From a checkpoint of a small mixture-of-experts model trained on Wikipedia: 8 picks a token, a shared expert of 256 neurons.
Below are experts of layer 4 (counted from 0) of a mixture-of-experts language model. Rows are named router (the router's row for the expert), up (a neuron's input weights, with its number) and show model dimensions 0-159. Each number is 200 + 20 x the weight over its row's rms, rounded and kept within 0 to 999.
After each expert's rows: a language model's description of what the expert responds to. This comes from a sample of Wikipedia text that the model never trained on.

# expert 59
router,177,239,172,228,187,235,207,215,206,199,209,198,222,199,197,217,195,209,216,221,164,191,181,164,215,224,225,209,182,181,212,208,219,220,190,194,209,228,197,192,184,222,188,182,209,213,208,210,187,197,198,207,168,193,222,219,214,202,200,159,182,216,230,184,222,187,213,185,217,171,198,240,193,230,237,168,198,240,169,209,186,149,196,221,211,202,178,186,184,207,223,197,200,202,156,197,184,219,185,183,203,207,205,181,216,170,181,187,180,178,192,189,159,181,186,194,174,184,201,232,208,211,216,183,174,229,167,248,190,213,194,224,192,225,213,200,202,219,204,163,177,216,233,187,226,168,192,199,194,218,209,211,177,190,207,175,173,234,213,218
up0,179,198,197,223,194,204,194,207,198,157,260,202,223,178,163,236,201,204,205,188,214,203,179,193,206,183,240,177,194,170,227,206,192,192,179,189,204,193,199,229,219,223,172,227,212,213,236,205,198,199,181,192,205,201,213,184,196,220,214,197,245,212,203,179,200,183,151,218,197,176,202,224,182,189,195,224,238,231,176,234,173,194,178,189,187,182,207,200,243,189,202,203,186,207,177,225,174,230,193,208,180,199,200,163,232,186,197,204,212,172,217,161,175,188,220,180,202,185,217,210,191,205,198,222,166,235,220,189,213,188,203,207,186,222,204,181,238,211,203,224,185,199,238,179,187,194,184,214,196,198,199,197,201,225,157,219,190,215,221,235
What it handles: Middle and ending pieces of words, often after c or C, such as Conc-re-te, Rec-re-ation, est-ate, eradic-ate, sn-ake.

# expert 15
router,234,229,225,214,199,190,178,174,213,202,211,199,243,197,209,200,192,183,230,192,229,195,228,173,197,202,195,204,181,215,173,174,203,182,198,168,183,201,205,200,232,187,198,182,171,188,186,220,218,184,199,233,243,194,199,210,249,186,211,173,189,179,212,213,186,215,184,206,213,200,181,219,199,138,224,202,224,220,178,209,222,170,191,199,199,201,179,238,193,206,194,208,198,165,167,203,213,216,174,202,187,205,172,234,227,204,190,193,183,176,186,202,179,206,164,205,233,220,195,228,167,198,189,169,177,216,202,208,238,217,221,198,210,177,199,197,238,222,196,166,203,221,194,190,198,220,197,170,194,147,207,209,159,225,210,202,198,209,209,188
up0,190,242,208,185,189,212,172,189,183,181,194,211,192,210,227,212,180,171,214,205,204,181,204,207,183,203,221,228,192,198,158,219,193,163,214,159,203,190,194,180,201,184,184,211,173,171,191,176,242,206,199,251,209,203,207,196,186,186,197,200,189,186,201,160,190,227,195,230,192,170,177,215,197,227,221,229,224,198,175,192,236,161,175,184,172,208,199,220,217,227,204,230,233,183,197,207,202,191,205,211,163,206,216,220,206,170,197,209,220,164,172,192,207,210,189,180,179,231,203,216,214,201,202,204,173,220,204,168,231,199,226,183,180,175,191,178,225,186,175,212,218,204,213,243,181,186,200,219,183,163,236,204,194,218,177,222,193,204,172,185
What it handles: Word-initial or middle pieces of scientific and technical terms, mostly after the, a, of, e.g. hydro-fl-uoric, cerebell-ar, calc-ulations.

# expert 32
router,201,186,198,209,217,210,201,210,184,203,210,213,210,198,232,204,194,203,185,195,214,193,162,227,151,227,199,190,222,224,206,191,196,195,147,191,187,197,236,220,206,203,224,202,241,203,221,202,190,212,163,197,210,216,215,211,207,218,213,189,216,153,204,195,204,208,203,165,213,205,160,196,200,202,231,165,230,208,219,214,204,191,211,192,223,219,180,200,204,174,211,207,195,197,208,232,210,182,178,194,171,154,173,255,163,186,234,192,183,158,215,205,183,219,211,217,227,190,188,199,209,227,193,181,182,201,181,181,227,200,224,213,203,162,234,195,215,190,167,164,165,205,207,217,206,182,180,192,211,173,217,191,215,177,169,231,191,187,195,217
up0,180,184,219,221,215,211,209,221,196,187,193,167,182,225,222,210,181,194,182,220,180,175,193,208,168,204,203,186,207,160,173,176,181,204,227,178,224,209,197,203,212,193,165,227,220,226,212,216,212,201,200,230,221,191,244,170,234,220,190,155,182,223,202,192,203,227,167,193,182,206,205,200,191,151,240,208,204,234,213,221,188,180,237,205,201,185,202,190,221,197,192,204,178,201,204,223,248,185,218,205,155,210,202,192,192,214,193,231,210,204,244,200,184,166,173,223,204,193,195,181,165,209,181,194,178,184,207,208,220,181,236,230,190,177,197,223,208,202,174,174,222,216,200,191,197,168,207,232,176,179,194,176,197,184,191,176,204,190,216,209
What it handles: Inner syllables of Japanese, Hindi, Arabic and Slavic place and personal names, such as Hokk(aid)o, Fuku(ok)a, Baloch(i), plus words like Japanese.

# expert 7
router,185,190,199,194,193,208,205,194,184,212,213,208,223,212,237,214,200,219,180,212,160,175,219,196,205,162,234,196,191,200,152,193,174,200,139,193,222,186,199,198,172,195,162,202,170,218,209,199,192,206,189,214,209,229,196,194,204,205,199,208,192,187,216,181,179,238,231,179,199,209,202,197,198,230,212,236,209,198,211,184,232,177,203,201,244,199,192,184,197,202,176,204,230,220,199,229,231,207,180,162,221,198,188,202,210,198,177,234,213,164,158,187,202,238,206,192,202,216,212,206,201,201,190,221,192,210,152,211,193,196,190,220,150,199,209,218,204,211,174,192,206,209,192,231,200,198,237,184,187,150,195,207,190,219,217,174,159,235,209,207
up0,172,200,215,217,222,185,252,154,189,217,235,194,201,195,214,216,214,208,202,216,181,209,213,208,190,205,215,202,195,176,185,209,210,187,184,179,206,208,217,202,182,199,183,201,226,206,200,193,177,206,214,169,202,201,223,196,189,193,202,200,194,211,227,194,198,215,206,180,192,244,237,182,167,161,226,232,173,209,266,202,235,202,162,201,208,175,208,196,198,178,176,210,185,204,237,206,184,201,152,217,203,174,182,189,221,201,205,235,198,214,188,219,216,197,231,206,205,207,206,201,221,220,177,226,198,168,213,207,225,222,200,146,179,178,181,207,202,171,186,214,220,194,179,204,213,189,211,172,212,194,195,209,155,199,244,199,197,193,176,158
What it handles: First piece of capitalized words right after a heading or initial capital, often place names and section words, such as M-oss Side, M-ap, Federal.

# expert 3
router,220,221,209,199,192,193,218,195,187,167,202,177,214,224,198,201,212,198,196,199,181,220,192,160,201,190,276,176,181,191,212,166,167,225,132,214,183,237,206,162,199,192,187,197,194,216,196,204,200,201,196,188,182,173,193,208,198,193,214,195,211,164,196,205,199,221,174,194,217,169,208,222,205,210,201,210,221,198,249,187,205,136,204,205,218,205,175,208,189,185,240,213,218,204,224,219,222,195,199,147,195,208,189,227,241,200,236,230,190,178,187,213,221,192,178,186,214,172,178,202,196,184,193,198,207,190,182,229,189,206,189,212,217,207,164,205,206,189,192,166,172,202,186,206,201,205,197,217,231,223,188,203,217,192,214,186,185,214,200,207
up0,200,167,173,250,206,212,230,211,197,265,178,200,221,197,201,169,197,172,144,190,190,222,175,138,175,196,158,166,223,220,188,198,175,201,191,183,170,222,198,198,193,211,193,189,179,210,211,205,177,192,200,179,255,185,211,179,224,183,193,182,184,221,181,189,201,203,208,211,180,182,195,201,192,185,218,207,233,236,204,214,215,196,234,226,191,194,200,192,207,201,222,184,201,223,221,205,201,222,179,212,192,226,184,181,208,181,217,201,201,151,221,177,209,227,195,190,201,226,235,197,188,178,208,211,210,192,170,187,203,202,201,223,226,200,172,188,228,182,192,220,193,203,204,188,239,186,192,219,201,183,215,200,204,190,208,203,184,215,220,223
What it handles: Early pieces of proper names and acronyms, often after an initial letter piece, such as L-ash-manova, NA-SCAR, A.D., and year digits.

# expert 30
router,179,182,184,232,236,209,216,206,203,214,226,187,191,165,217,207,217,232,206,213,174,160,195,164,201,217,205,146,207,168,221,217,207,212,177,200,200,212,203,191,224,190,173,152,185,197,238,190,247,183,210,197,221,235,200,199,177,200,163,187,212,185,196,160,215,215,229,205,202,232,179,217,212,187,180,233,212,206,230,203,189,195,210,194,187,203,194,212,189,197,187,192,217,218,188,223,176,146,195,189,194,195,199,226,205,190,201,185,197,219,198,206,177,216,199,209,191,215,187,219,203,193,207,217,212,189,182,228,229,149,238,191,195,172,167,192,211,209,130,194,208,199,206,191,188,203,186,181,170,200,186,197,194,236,188,191,202,211,207,211
up0,203,192,224,200,229,198,201,183,223,207,168,190,212,231,221,182,209,211,216,220,167,196,231,220,192,165,180,190,170,187,242,189,222,189,193,177,160,193,195,208,163,178,183,188,214,244,203,202,236,170,195,194,241,189,191,199,253,197,175,186,192,214,233,189,175,184,214,185,210,220,207,219,193,225,183,204,180,200,240,184,190,201,173,209,197,184,204,224,194,196,202,183,180,237,212,179,187,197,210,198,200,202,200,206,221,167,191,191,199,231,204,199,212,246,187,192,208,199,214,213,144,186,223,205,207,169,216,182,233,201,195,170,186,206,230,208,219,210,197,224,170,177,175,230,207,192,191,167,192,207,170,195,218,207,221,239,199,212,185,185
What it handles: Pipe characters separating cells in wiki tables, especially right after the first header cell, as in | Year | Champions, plus semicolons and bullets.

# expert 63
router,207,202,210,196,227,204,210,188,206,188,185,201,219,189,198,200,159,201,204,221,195,180,188,196,215,202,197,147,204,195,217,157,201,246,207,209,159,171,260,208,205,188,199,179,214,196,195,225,232,210,205,166,196,167,196,183,195,222,198,184,211,160,193,187,217,219,181,199,253,216,173,203,132,215,213,215,220,244,216,208,202,206,178,197,205,185,191,205,211,192,235,193,235,209,200,209,183,210,190,192,185,201,196,219,200,184,196,220,211,199,196,200,180,203,206,191,199,192,198,198,197,196,214,232,167,223,202,178,204,209,196,182,203,185,204,202,207,201,208,189,127,196,195,189,221,182,173,217,167,171,227,199,180,248,198,183,167,215,191,207
up0,205,211,196,189,218,199,206,201,195,200,180,221,172,184,198,198,206,160,202,167,218,205,194,205,184,206,204,206,211,202,217,228,188,215,234,177,201,206,175,219,202,196,219,173,173,217,205,190,204,232,210,193,194,191,216,183,187,174,158,192,174,210,226,217,218,192,225,202,196,196,194,222,182,172,187,199,174,213,200,170,202,219,209,197,205,242,214,205,202,169,195,222,152,209,206,194,168,205,165,208,200,227,192,206,213,198,237,233,234,198,236,177,183,222,191,206,171,186,192,199,253,214,189,206,170,217,193,196,188,208,212,201,208,222,215,225,194,172,181,245,237,176,234,205,206,143,154,190,213,216,218,164,226,176,213,212,212,221,195,233
What it handles: Inner digits of years, dates, attendances and percentages, e.g. the 9 in 1969, the 0 in 2021, often in tables.

# expert 6
router,232,181,151,203,198,218,199,185,224,149,223,200,240,196,201,209,198,205,209,233,199,161,233,183,202,211,194,137,179,201,189,179,211,233,178,169,177,180,207,205,217,192,193,207,202,198,217,208,206,194,188,181,201,207,198,195,180,214,204,173,260,165,199,187,205,223,200,202,198,187,183,217,183,206,195,215,204,228,203,212,197,189,165,200,217,201,174,208,204,187,201,194,216,230,190,198,185,212,226,181,166,181,176,199,203,179,213,185,205,200,195,192,209,193,206,180,208,210,214,191,199,214,196,243,185,201,203,192,189,211,198,174,163,207,210,194,207,199,214,207,136,248,200,196,214,180,183,177,211,221,194,227,198,251,210,189,183,243,247,203
up0,204,222,204,217,189,192,208,188,210,203,218,178,239,208,176,209,202,199,209,171,174,167,208,173,205,173,203,205,191,199,178,227,199,220,222,186,168,220,184,217,225,204,207,181,226,174,203,215,194,208,154,203,171,171,202,195,177,225,217,227,184,173,198,220,208,206,166,204,216,180,203,167,208,198,216,205,256,208,224,221,188,200,205,194,222,220,210,207,186,162,196,164,224,193,190,223,181,195,236,167,204,183,175,210,186,196,197,203,181,202,193,166,197,173,194,210,218,226,183,197,181,220,191,201,174,212,181,173,215,229,196,228,218,181,172,206,209,229,196,216,204,216,185,203,227,235,205,254,184,216,175,181,230,215,179,208,229,174,243,232
What it handles: Digits inside years, centuries and dates in running prose, especially the second digit of years, as in 1'9'16, 2'0'19, 1'1'th.

# expert 62
router,196,209,199,183,196,188,227,212,202,186,171,186,244,203,256,240,176,212,209,200,172,203,171,232,188,228,219,181,176,196,213,217,187,197,227,197,199,186,203,213,190,204,167,210,194,187,166,226,195,199,214,188,210,186,182,210,206,204,219,162,176,184,215,185,209,218,224,207,186,172,199,214,193,189,221,188,178,220,190,218,185,193,201,139,180,186,215,196,176,186,228,213,203,165,226,212,191,177,216,184,191,199,191,184,239,183,192,204,197,206,235,220,192,174,184,180,221,182,194,251,205,187,186,201,186,233,234,241,249,217,201,187,177,211,200,208,209,172,178,184,189,166,210,193,205,163,185,180,224,195,211,212,178,203,231,225,211,195,215,217
up0,190,191,208,218,179,196,223,197,193,154,205,189,209,199,217,224,187,218,197,164,190,230,186,242,164,207,207,176,210,207,234,201,213,197,198,198,202,197,192,189,192,219,190,211,187,216,219,201,192,232,224,213,186,185,231,232,233,178,188,189,191,228,209,183,172,218,191,225,169,202,182,163,222,214,181,184,167,227,167,212,206,172,230,180,193,212,196,211,184,199,209,223,192,173,210,229,186,155,176,185,218,191,217,183,193,183,242,167,221,203,217,185,206,206,190,177,190,179,166,235,217,191,194,237,179,184,231,182,205,158,196,190,181,207,184,195,168,213,197,206,183,214,212,166,210,192,215,202,237,228,241,199,192,207,205,192,193,221,244,209
What it handles: Inner pieces of common verbs and adverbs in prose, such as sl(ow), stab(s), walk(ing), wid(ely), plus came, got and turned.

# expert 14
router,201,225,206,193,223,203,191,208,178,178,208,189,221,213,235,171,166,201,205,217,208,209,184,202,200,224,208,178,224,181,194,208,194,221,202,203,175,215,194,214,205,204,181,193,215,215,198,217,200,198,230,191,193,188,193,208,238,251,243,173,196,174,183,192,245,174,204,209,196,164,220,177,175,200,232,218,232,233,201,217,179,182,230,155,182,190,188,190,199,163,224,210,181,183,213,165,188,187,203,188,181,198,161,225,204,226,226,212,163,193,229,187,202,199,205,212,185,174,169,233,225,196,226,195,209,205,181,222,225,203,192,233,206,223,185,216,226,201,189,198,169,192,189,193,242,181,170,191,178,213,173,179,208,202,217,190,187,205,194,245
up0,168,197,189,229,201,200,182,207,183,177,186,221,211,220,196,207,198,221,197,224,184,168,199,184,206,248,204,222,186,218,229,203,190,162,212,220,193,222,223,201,193,212,194,204,188,228,193,193,185,180,213,210,161,214,229,203,201,213,203,192,210,203,189,214,238,153,201,194,180,184,222,219,199,203,232,223,211,178,223,170,176,199,227,212,207,202,191,175,182,179,193,232,184,226,212,221,196,233,209,186,198,149,196,207,212,192,192,196,177,190,214,180,233,198,186,194,168,179,200,223,202,209,182,194,207,193,203,249,222,187,227,190,214,180,220,191,174,234,195,215,150,206,201,193,191,200,186,168,173,167,221,200,202,216,238,175,207,172,261,219
What it handles: Middle syllables after an opening letter or prefix, such as d(ur)ation, d(oll)s, Sp, ydro, amp, often before endings like -s or -ing.

# expert 19
router,226,222,221,202,178,210,174,149,222,216,177,160,227,206,200,220,207,206,255,215,190,174,247,195,179,200,185,190,178,228,173,197,189,170,206,185,193,181,195,188,196,211,169,217,164,185,185,205,222,185,208,198,238,207,205,210,235,173,194,189,166,181,171,202,188,231,203,187,203,223,187,217,201,197,191,198,210,220,217,190,209,212,214,182,211,208,196,213,186,168,216,202,189,150,190,182,193,187,161,196,189,182,165,223,192,201,205,205,195,174,168,238,209,185,202,184,216,201,222,225,172,219,209,198,195,220,214,223,210,213,224,182,174,173,217,213,240,207,203,198,205,222,217,211,241,226,202,179,173,194,223,201,174,221,226,211,207,197,234,210
up0,234,183,199,201,198,187,199,217,196,211,181,179,180,199,187,187,182,207,205,209,225,195,206,174,198,241,193,181,196,181,138,185,163,161,192,200,222,228,203,182,193,192,191,220,165,205,204,207,203,176,237,222,245,222,243,199,209,194,186,185,150,205,182,196,211,205,232,200,213,223,157,210,213,258,193,204,211,227,206,203,214,162,204,198,206,218,204,197,227,179,209,207,205,185,170,200,218,207,202,168,235,185,194,216,198,176,184,184,185,191,188,182,198,189,191,231,193,237,206,221,226,221,204,219,221,210,204,208,164,198,191,171,188,232,205,197,235,218,231,199,221,173,211,191,234,196,195,186,197,201,192,170,204,224,213,221,186,216,222,175
What it handles: Word starts or short function words after the, a, and in explanatory prose, such as o-x-idation, pro-found, mag-atama, as.

# expert 54
router,205,198,196,245,234,157,206,196,222,185,202,187,214,203,189,226,204,202,193,273,202,194,187,206,174,184,236,180,147,197,170,212,159,197,189,195,180,204,181,163,188,214,200,201,223,221,193,184,183,213,208,210,229,223,192,193,212,214,172,191,195,193,210,220,180,199,188,172,228,187,168,228,201,183,184,218,192,207,191,185,179,200,201,170,224,196,200,175,182,196,232,196,191,173,227,187,192,208,179,180,208,193,182,187,235,219,210,198,218,198,203,173,216,225,187,194,188,204,219,208,207,246,205,206,200,250,225,210,209,210,202,196,194,182,188,192,225,212,205,187,199,194,195,219,207,216,172,144,196,200,242,204,192,200,249,233,211,207,227,210
up0,197,195,205,217,201,210,203,203,205,196,206,221,206,207,189,173,188,170,194,213,240,172,211,182,169,173,216,216,188,163,175,218,178,194,241,193,192,221,194,179,226,220,185,196,225,180,172,207,201,159,235,221,217,189,191,197,238,234,173,190,212,203,197,209,188,181,203,199,199,175,162,196,157,179,180,240,210,201,195,243,190,215,211,152,203,205,189,190,201,221,216,205,210,219,232,176,175,195,189,168,202,184,201,205,206,243,216,202,210,222,226,181,205,201,186,187,197,236,203,198,220,245,203,176,183,223,235,185,205,201,179,187,225,158,218,168,234,213,185,190,217,207,189,207,244,193,168,194,195,174,200,218,185,191,201,211,215,214,213,183
What it handles: Opening parentheses, quotes, commas, and prepositions like with, by, for that attach modifiers or examples after a noun phrase.

# expert 25
router,182,244,199,219,190,215,211,215,209,239,200,201,204,201,183,179,177,211,204,180,151,175,209,185,205,222,210,210,166,188,214,219,203,218,187,205,190,206,186,198,219,156,188,202,248,223,193,196,217,221,201,252,203,167,203,188,214,201,187,160,198,187,232,211,217,171,192,182,201,232,220,233,182,210,226,212,184,218,194,198,176,156,218,174,203,196,179,191,198,210,210,221,194,206,166,180,194,216,204,185,195,219,200,192,243,166,187,211,184,194,207,193,188,246,170,200,183,200,197,198,180,192,184,217,190,202,191,246,197,168,214,206,187,203,188,156,245,198,195,202,191,198,215,199,228,196,161,173,226,177,224,182,188,200,219,164,200,215,222,214
up0,186,213,226,229,189,192,214,182,170,195,198,195,233,208,177,204,194,220,165,205,188,209,200,185,197,184,222,202,210,188,189,196,198,204,167,199,173,216,168,204,199,199,191,189,243,217,210,192,241,202,191,220,194,217,207,173,201,230,198,200,192,192,178,218,174,198,191,205,203,190,222,247,192,212,197,193,265,229,197,191,225,209,218,192,203,213,201,179,206,196,187,215,166,209,179,189,198,173,209,159,179,214,196,196,169,168,171,250,209,178,182,177,200,219,178,222,171,203,207,202,174,202,204,187,206,236,178,260,195,186,188,184,180,188,238,139,225,202,198,204,194,193,200,192,215,194,180,189,202,181,246,203,187,222,235,190,197,216,192,175
What it handles: Vowel-led middle syllables of common and proper words, often before -ion or -ia endings, such as Comp-an-ion, fest-iv-ities, Carn-i-ola.

# expert 36
router,177,198,192,163,196,185,182,208,223,231,177,208,199,190,194,189,171,223,193,234,194,204,157,212,211,199,221,184,204,192,203,190,179,205,212,203,168,213,170,213,178,201,178,183,226,189,207,205,206,173,213,203,213,185,204,209,232,236,192,157,195,201,249,170,181,174,207,188,194,191,183,188,169,222,235,211,202,227,154,194,191,183,180,174,223,189,205,168,200,236,194,200,218,212,199,207,158,205,195,197,198,209,223,198,222,192,180,188,169,226,218,200,192,226,184,212,180,184,211,209,202,188,210,216,166,240,201,237,238,191,195,213,180,221,175,189,218,203,194,182,187,204,234,229,240,220,199,152,196,228,201,181,219,200,200,232,187,226,202,231
up0,193,217,205,184,219,187,186,220,186,193,195,163,239,210,210,191,193,182,195,176,184,227,161,201,165,190,187,210,183,145,221,194,178,216,182,176,209,222,220,206,198,206,194,178,189,177,185,207,245,222,183,177,220,187,176,215,190,196,188,206,234,209,198,211,192,221,188,184,179,200,185,177,182,239,182,241,199,225,181,221,181,219,169,167,205,210,218,183,207,193,212,212,245,211,195,188,183,189,187,210,186,204,204,215,186,190,183,180,214,219,227,188,205,243,191,255,213,172,241,193,174,212,193,207,176,194,205,178,210,227,174,193,188,206,198,202,200,213,195,166,206,220,226,232,203,217,199,186,197,198,155,199,217,203,224,231,225,226,207,240
What it handles: Word-final pieces of verbs and nouns, mostly past-tense -ed endings, as in export-ed, renew-ed, trav-elled, quarter-s.

# expert 11
router,173,219,195,197,193,209,209,173,243,216,224,212,228,206,204,172,199,209,181,213,205,184,223,214,204,184,209,189,169,205,193,187,182,203,209,213,168,203,190,221,174,181,196,208,232,203,197,198,199,152,183,213,243,198,229,208,225,195,200,181,207,196,243,217,172,201,195,182,218,247,200,225,193,182,194,193,198,232,198,199,220,173,188,196,180,182,160,206,220,207,204,190,247,174,190,200,190,200,197,165,194,197,177,216,217,189,160,206,181,203,170,205,172,205,177,197,215,205,213,225,178,169,214,170,188,234,199,198,252,181,236,212,196,203,193,188,227,223,194,174,210,176,203,196,190,222,210,166,199,169,206,190,159,224,206,259,191,208,211,199
up0,193,192,209,198,191,220,224,210,229,205,166,222,203,200,195,213,210,204,208,215,204,187,205,176,198,208,226,195,210,209,220,184,224,197,158,171,175,216,217,245,215,199,223,182,196,172,205,226,213,209,170,172,233,191,220,216,179,174,143,224,240,185,191,202,180,161,190,172,196,194,200,244,164,196,205,178,180,213,199,184,229,233,200,220,230,216,195,190,216,178,194,193,211,220,179,212,213,190,204,165,205,202,200,180,226,187,181,198,162,195,154,201,192,188,211,211,181,199,213,218,190,211,197,218,156,190,225,197,218,217,218,202,207,188,216,174,221,218,195,196,230,186,207,194,246,201,199,206,221,181,180,178,165,200,204,251,192,178,196,172
What it handles: Word stems and pieces of general or scientific vocabulary in expository prose, such as trans-it, comp-ound, effic-ient, different, research.

# expert 1
router,218,179,191,167,173,213,209,170,194,171,175,170,191,209,189,205,209,203,220,228,172,192,211,151,185,218,192,185,221,208,176,187,196,235,172,191,211,200,211,184,206,183,218,172,188,182,216,206,217,173,234,198,197,198,236,228,170,204,200,199,215,192,205,206,257,198,199,182,194,170,207,179,200,194,195,202,213,218,174,152,228,171,209,168,213,249,206,232,144,213,197,212,191,213,222,214,199,204,152,192,222,213,225,213,201,192,190,194,214,194,198,196,231,205,189,241,209,189,212,197,222,210,221,233,195,178,177,213,176,210,246,238,206,190,205,214,198,184,194,188,200,221,236,204,194,177,186,191,237,184,179,212,207,208,185,207,200,196,199,211
up0,215,205,214,181,194,216,196,195,206,252,196,182,205,194,225,218,198,220,188,198,227,200,188,238,194,224,227,186,236,192,202,219,188,175,191,175,216,234,172,193,201,147,199,197,215,186,203,161,225,207,201,229,182,187,217,220,218,201,196,213,213,169,205,219,183,195,212,192,181,223,187,159,193,213,207,200,165,175,206,167,212,212,205,152,205,220,162,197,172,172,192,220,206,170,196,160,202,198,188,197,203,212,196,219,193,187,211,205,223,205,210,178,208,188,183,239,166,206,227,228,211,230,168,199,213,238,170,210,190,187,163,218,162,210,232,178,209,226,201,192,236,221,223,223,187,222,184,200,179,180,199,202,194,192,215,169,218,189,215,196
What it handles: Middle pieces of personal names and proper nouns, mostly European first names and surnames, such as Macm-ill-an, Jac-qu-es, Jeff-erson.

# expert 27
router,186,200,173,217,221,176,203,213,196,203,160,185,181,176,251,207,156,217,202,177,198,204,238,202,199,213,220,182,239,225,215,206,174,247,206,217,166,181,222,186,202,195,182,178,190,179,217,171,186,200,200,203,241,227,231,202,209,187,173,153,204,193,196,231,190,201,203,190,214,231,182,200,157,191,177,209,194,215,202,203,218,155,207,178,188,235,189,178,167,201,177,249,224,205,183,222,189,162,179,168,210,182,193,215,199,194,182,203,200,178,195,222,191,179,213,221,193,177,220,232,213,196,223,207,202,182,173,225,180,171,198,214,176,188,202,230,207,221,199,176,216,212,222,202,204,199,216,208,217,200,206,217,177,200,209,180,218,188,204,217
up0,198,172,230,205,207,185,219,175,229,183,164,228,171,187,232,221,194,210,212,171,187,235,215,200,192,211,232,197,217,206,211,212,208,211,228,213,207,157,186,221,231,205,184,202,195,172,206,179,201,216,240,209,183,189,228,181,245,190,183,181,195,194,168,195,202,209,210,166,246,228,183,176,189,218,194,221,190,225,208,232,194,151,206,210,209,190,220,200,204,161,195,225,217,197,183,188,175,194,229,165,172,170,169,191,234,190,212,211,184,205,173,211,205,185,194,188,218,184,191,176,203,232,176,248,185,189,176,210,209,206,182,214,204,206,189,200,204,206,197,161,204,204,222,221,221,231,240,206,193,192,194,180,170,207,183,211,201,182,209,206
What it handles: Spaces, pipes, dashes and plus/minus signs between numbers in sports tables and election results, e.g. goal difference +7, −1.2.

# expert 39
router,194,202,171,185,179,212,230,191,211,197,163,194,194,202,178,196,191,202,213,208,153,204,185,187,182,213,209,182,191,168,225,164,187,205,172,215,185,216,204,191,229,160,206,192,211,217,213,184,188,193,227,202,210,199,216,207,228,184,194,175,221,201,262,211,202,195,207,183,222,250,192,249,154,191,217,215,208,196,195,178,216,200,200,198,224,203,191,209,181,202,198,219,197,196,193,203,209,203,214,184,208,207,198,207,222,179,177,215,192,201,186,239,183,261,226,194,202,169,196,187,188,174,212,241,210,219,189,213,192,172,178,194,199,208,201,183,204,181,193,233,197,180,254,239,216,163,188,152,195,190,178,189,214,191,227,237,200,195,207,220
up0,204,183,192,225,174,167,210,193,238,193,167,182,201,172,207,189,204,243,196,214,198,203,222,205,172,190,245,176,191,215,251,184,191,202,176,192,227,168,178,202,234,196,186,189,190,202,192,229,184,194,206,190,237,246,194,209,187,186,202,194,198,231,201,185,203,245,220,233,220,261,193,211,203,232,219,193,179,212,210,216,221,202,156,178,229,170,216,178,181,204,199,189,215,231,177,185,210,199,229,181,197,229,198,193,193,193,201,190,195,195,192,214,206,190,198,195,190,224,199,189,184,178,175,230,157,150,196,198,224,166,169,186,184,182,214,197,198,195,216,204,232,188,235,209,214,192,191,177,204,187,204,197,209,193,184,196,208,187,205,221
What it handles: Final pieces of place and country names, such as Bul-g-aria, Latv-ia, Gene-va, and whole names like California, France, Texas.

# expert 52
router,230,185,210,156,196,193,199,198,210,167,153,194,192,217,207,210,207,192,214,217,201,226,204,155,195,232,206,155,231,198,160,179,203,215,205,186,182,220,198,229,216,200,204,198,211,169,202,209,199,151,213,197,181,206,216,210,179,179,218,189,217,169,187,179,233,183,228,189,210,180,201,200,194,217,202,180,201,226,212,171,218,190,218,197,209,212,174,211,164,186,195,217,175,181,217,203,186,160,179,178,192,195,210,190,211,238,239,198,223,190,213,209,216,216,185,243,202,150,166,211,209,210,211,181,189,194,156,204,171,241,219,190,217,202,187,214,221,196,194,182,197,197,228,191,225,144,206,199,216,195,200,234,201,208,205,199,200,193,206,219
up0,206,185,206,180,232,203,189,194,215,172,201,194,192,207,205,191,217,199,169,188,163,201,163,182,197,183,236,188,242,213,218,215,198,191,198,184,204,206,218,183,220,173,172,192,204,208,177,182,190,162,202,175,196,210,222,196,226,203,240,242,221,210,199,197,228,192,189,177,211,238,176,210,188,203,204,186,238,237,239,201,210,193,194,204,203,221,200,186,199,200,164,183,199,152,202,192,180,180,223,179,212,191,215,216,218,230,197,181,247,156,210,187,224,189,203,232,217,177,182,192,177,193,201,197,176,205,182,208,190,201,246,198,212,191,168,202,240,190,220,202,196,203,234,207,172,186,202,197,223,159,165,179,207,199,213,202,236,201,182,232
What it handles: Middle syllables of proper names, especially clubs and places, like ent in Glentoran and Daventry, istol in Bristol.

# expert 58
router,179,199,182,189,178,175,210,195,203,209,188,184,249,235,232,204,181,238,204,249,189,182,184,194,210,219,199,171,216,212,221,232,205,194,202,209,189,179,187,209,211,209,211,212,229,180,197,208,196,171,245,181,203,185,170,199,226,181,211,163,179,200,204,204,205,192,228,198,199,172,205,221,165,219,237,185,188,225,197,197,198,195,203,168,193,178,212,181,189,183,222,208,192,193,220,199,192,168,216,147,170,182,160,192,216,200,210,207,203,211,225,218,181,218,205,180,191,168,208,223,214,212,185,225,186,198,228,242,242,200,189,191,177,183,210,206,188,189,196,216,183,192,217,241,226,174,204,144,165,202,200,191,208,198,180,220,195,218,209,228
up0,208,210,205,178,185,195,214,209,213,182,225,178,209,232,189,208,201,199,187,187,180,218,185,221,176,203,195,213,201,196,211,234,223,150,189,199,199,183,199,235,161,170,198,189,207,229,225,188,236,186,219,164,187,207,211,212,192,199,208,194,217,196,211,212,226,163,200,198,214,192,181,221,171,208,215,197,184,233,175,199,217,193,199,194,209,182,198,229,203,173,202,213,186,202,201,202,189,195,224,160,188,231,181,213,240,180,183,226,166,217,185,185,190,203,247,178,265,196,182,198,218,211,219,184,176,178,214,219,224,169,216,198,189,205,194,217,162,193,198,230,153,228,232,182,187,165,226,187,208,189,202,201,215,167,196,199,205,158,192,223
What it handles: Middle or ending pieces of ordinary English words after a short start, like are in warehouse, on in stonemasons, ently.

# expert 31
router,178,180,178,199,233,215,204,200,213,219,236,179,189,160,223,193,208,242,218,187,189,185,197,183,193,212,200,170,205,175,233,216,210,209,174,202,204,209,212,203,221,216,188,140,204,195,220,196,253,165,207,187,222,241,198,189,194,207,170,173,196,196,189,174,200,197,214,201,194,219,196,213,205,186,181,217,214,208,213,203,186,189,200,202,190,224,177,222,169,212,205,184,208,232,174,232,173,149,192,183,193,175,209,230,238,191,228,185,194,218,206,206,175,205,195,195,197,227,195,225,192,183,211,217,219,195,184,210,226,154,249,203,197,179,176,204,209,198,144,183,204,182,204,195,180,195,162,201,164,207,188,222,214,227,186,186,209,194,210,209
up0,202,189,189,202,216,191,218,206,242,155,201,167,221,210,197,195,202,219,191,213,215,198,198,187,169,200,205,216,197,221,229,205,224,188,187,217,212,145,185,204,221,189,229,196,242,216,191,193,221,142,204,193,205,207,211,210,149,193,168,207,206,192,190,182,209,204,209,218,247,178,193,214,210,204,231,189,205,224,221,216,213,201,204,201,238,225,203,181,169,172,205,197,221,201,216,174,204,209,213,194,232,191,167,200,188,198,194,177,201,192,205,180,181,184,214,174,186,186,181,167,181,204,201,224,142,193,224,233,180,181,220,236,236,205,180,204,206,168,210,201,153,187,203,189,211,230,175,205,169,198,213,174,192,202,219,202,204,208,201,170
What it handles: Pipe characters dividing cells in wiki tables of scores, results and rosters, plus some semicolons and colons in lists.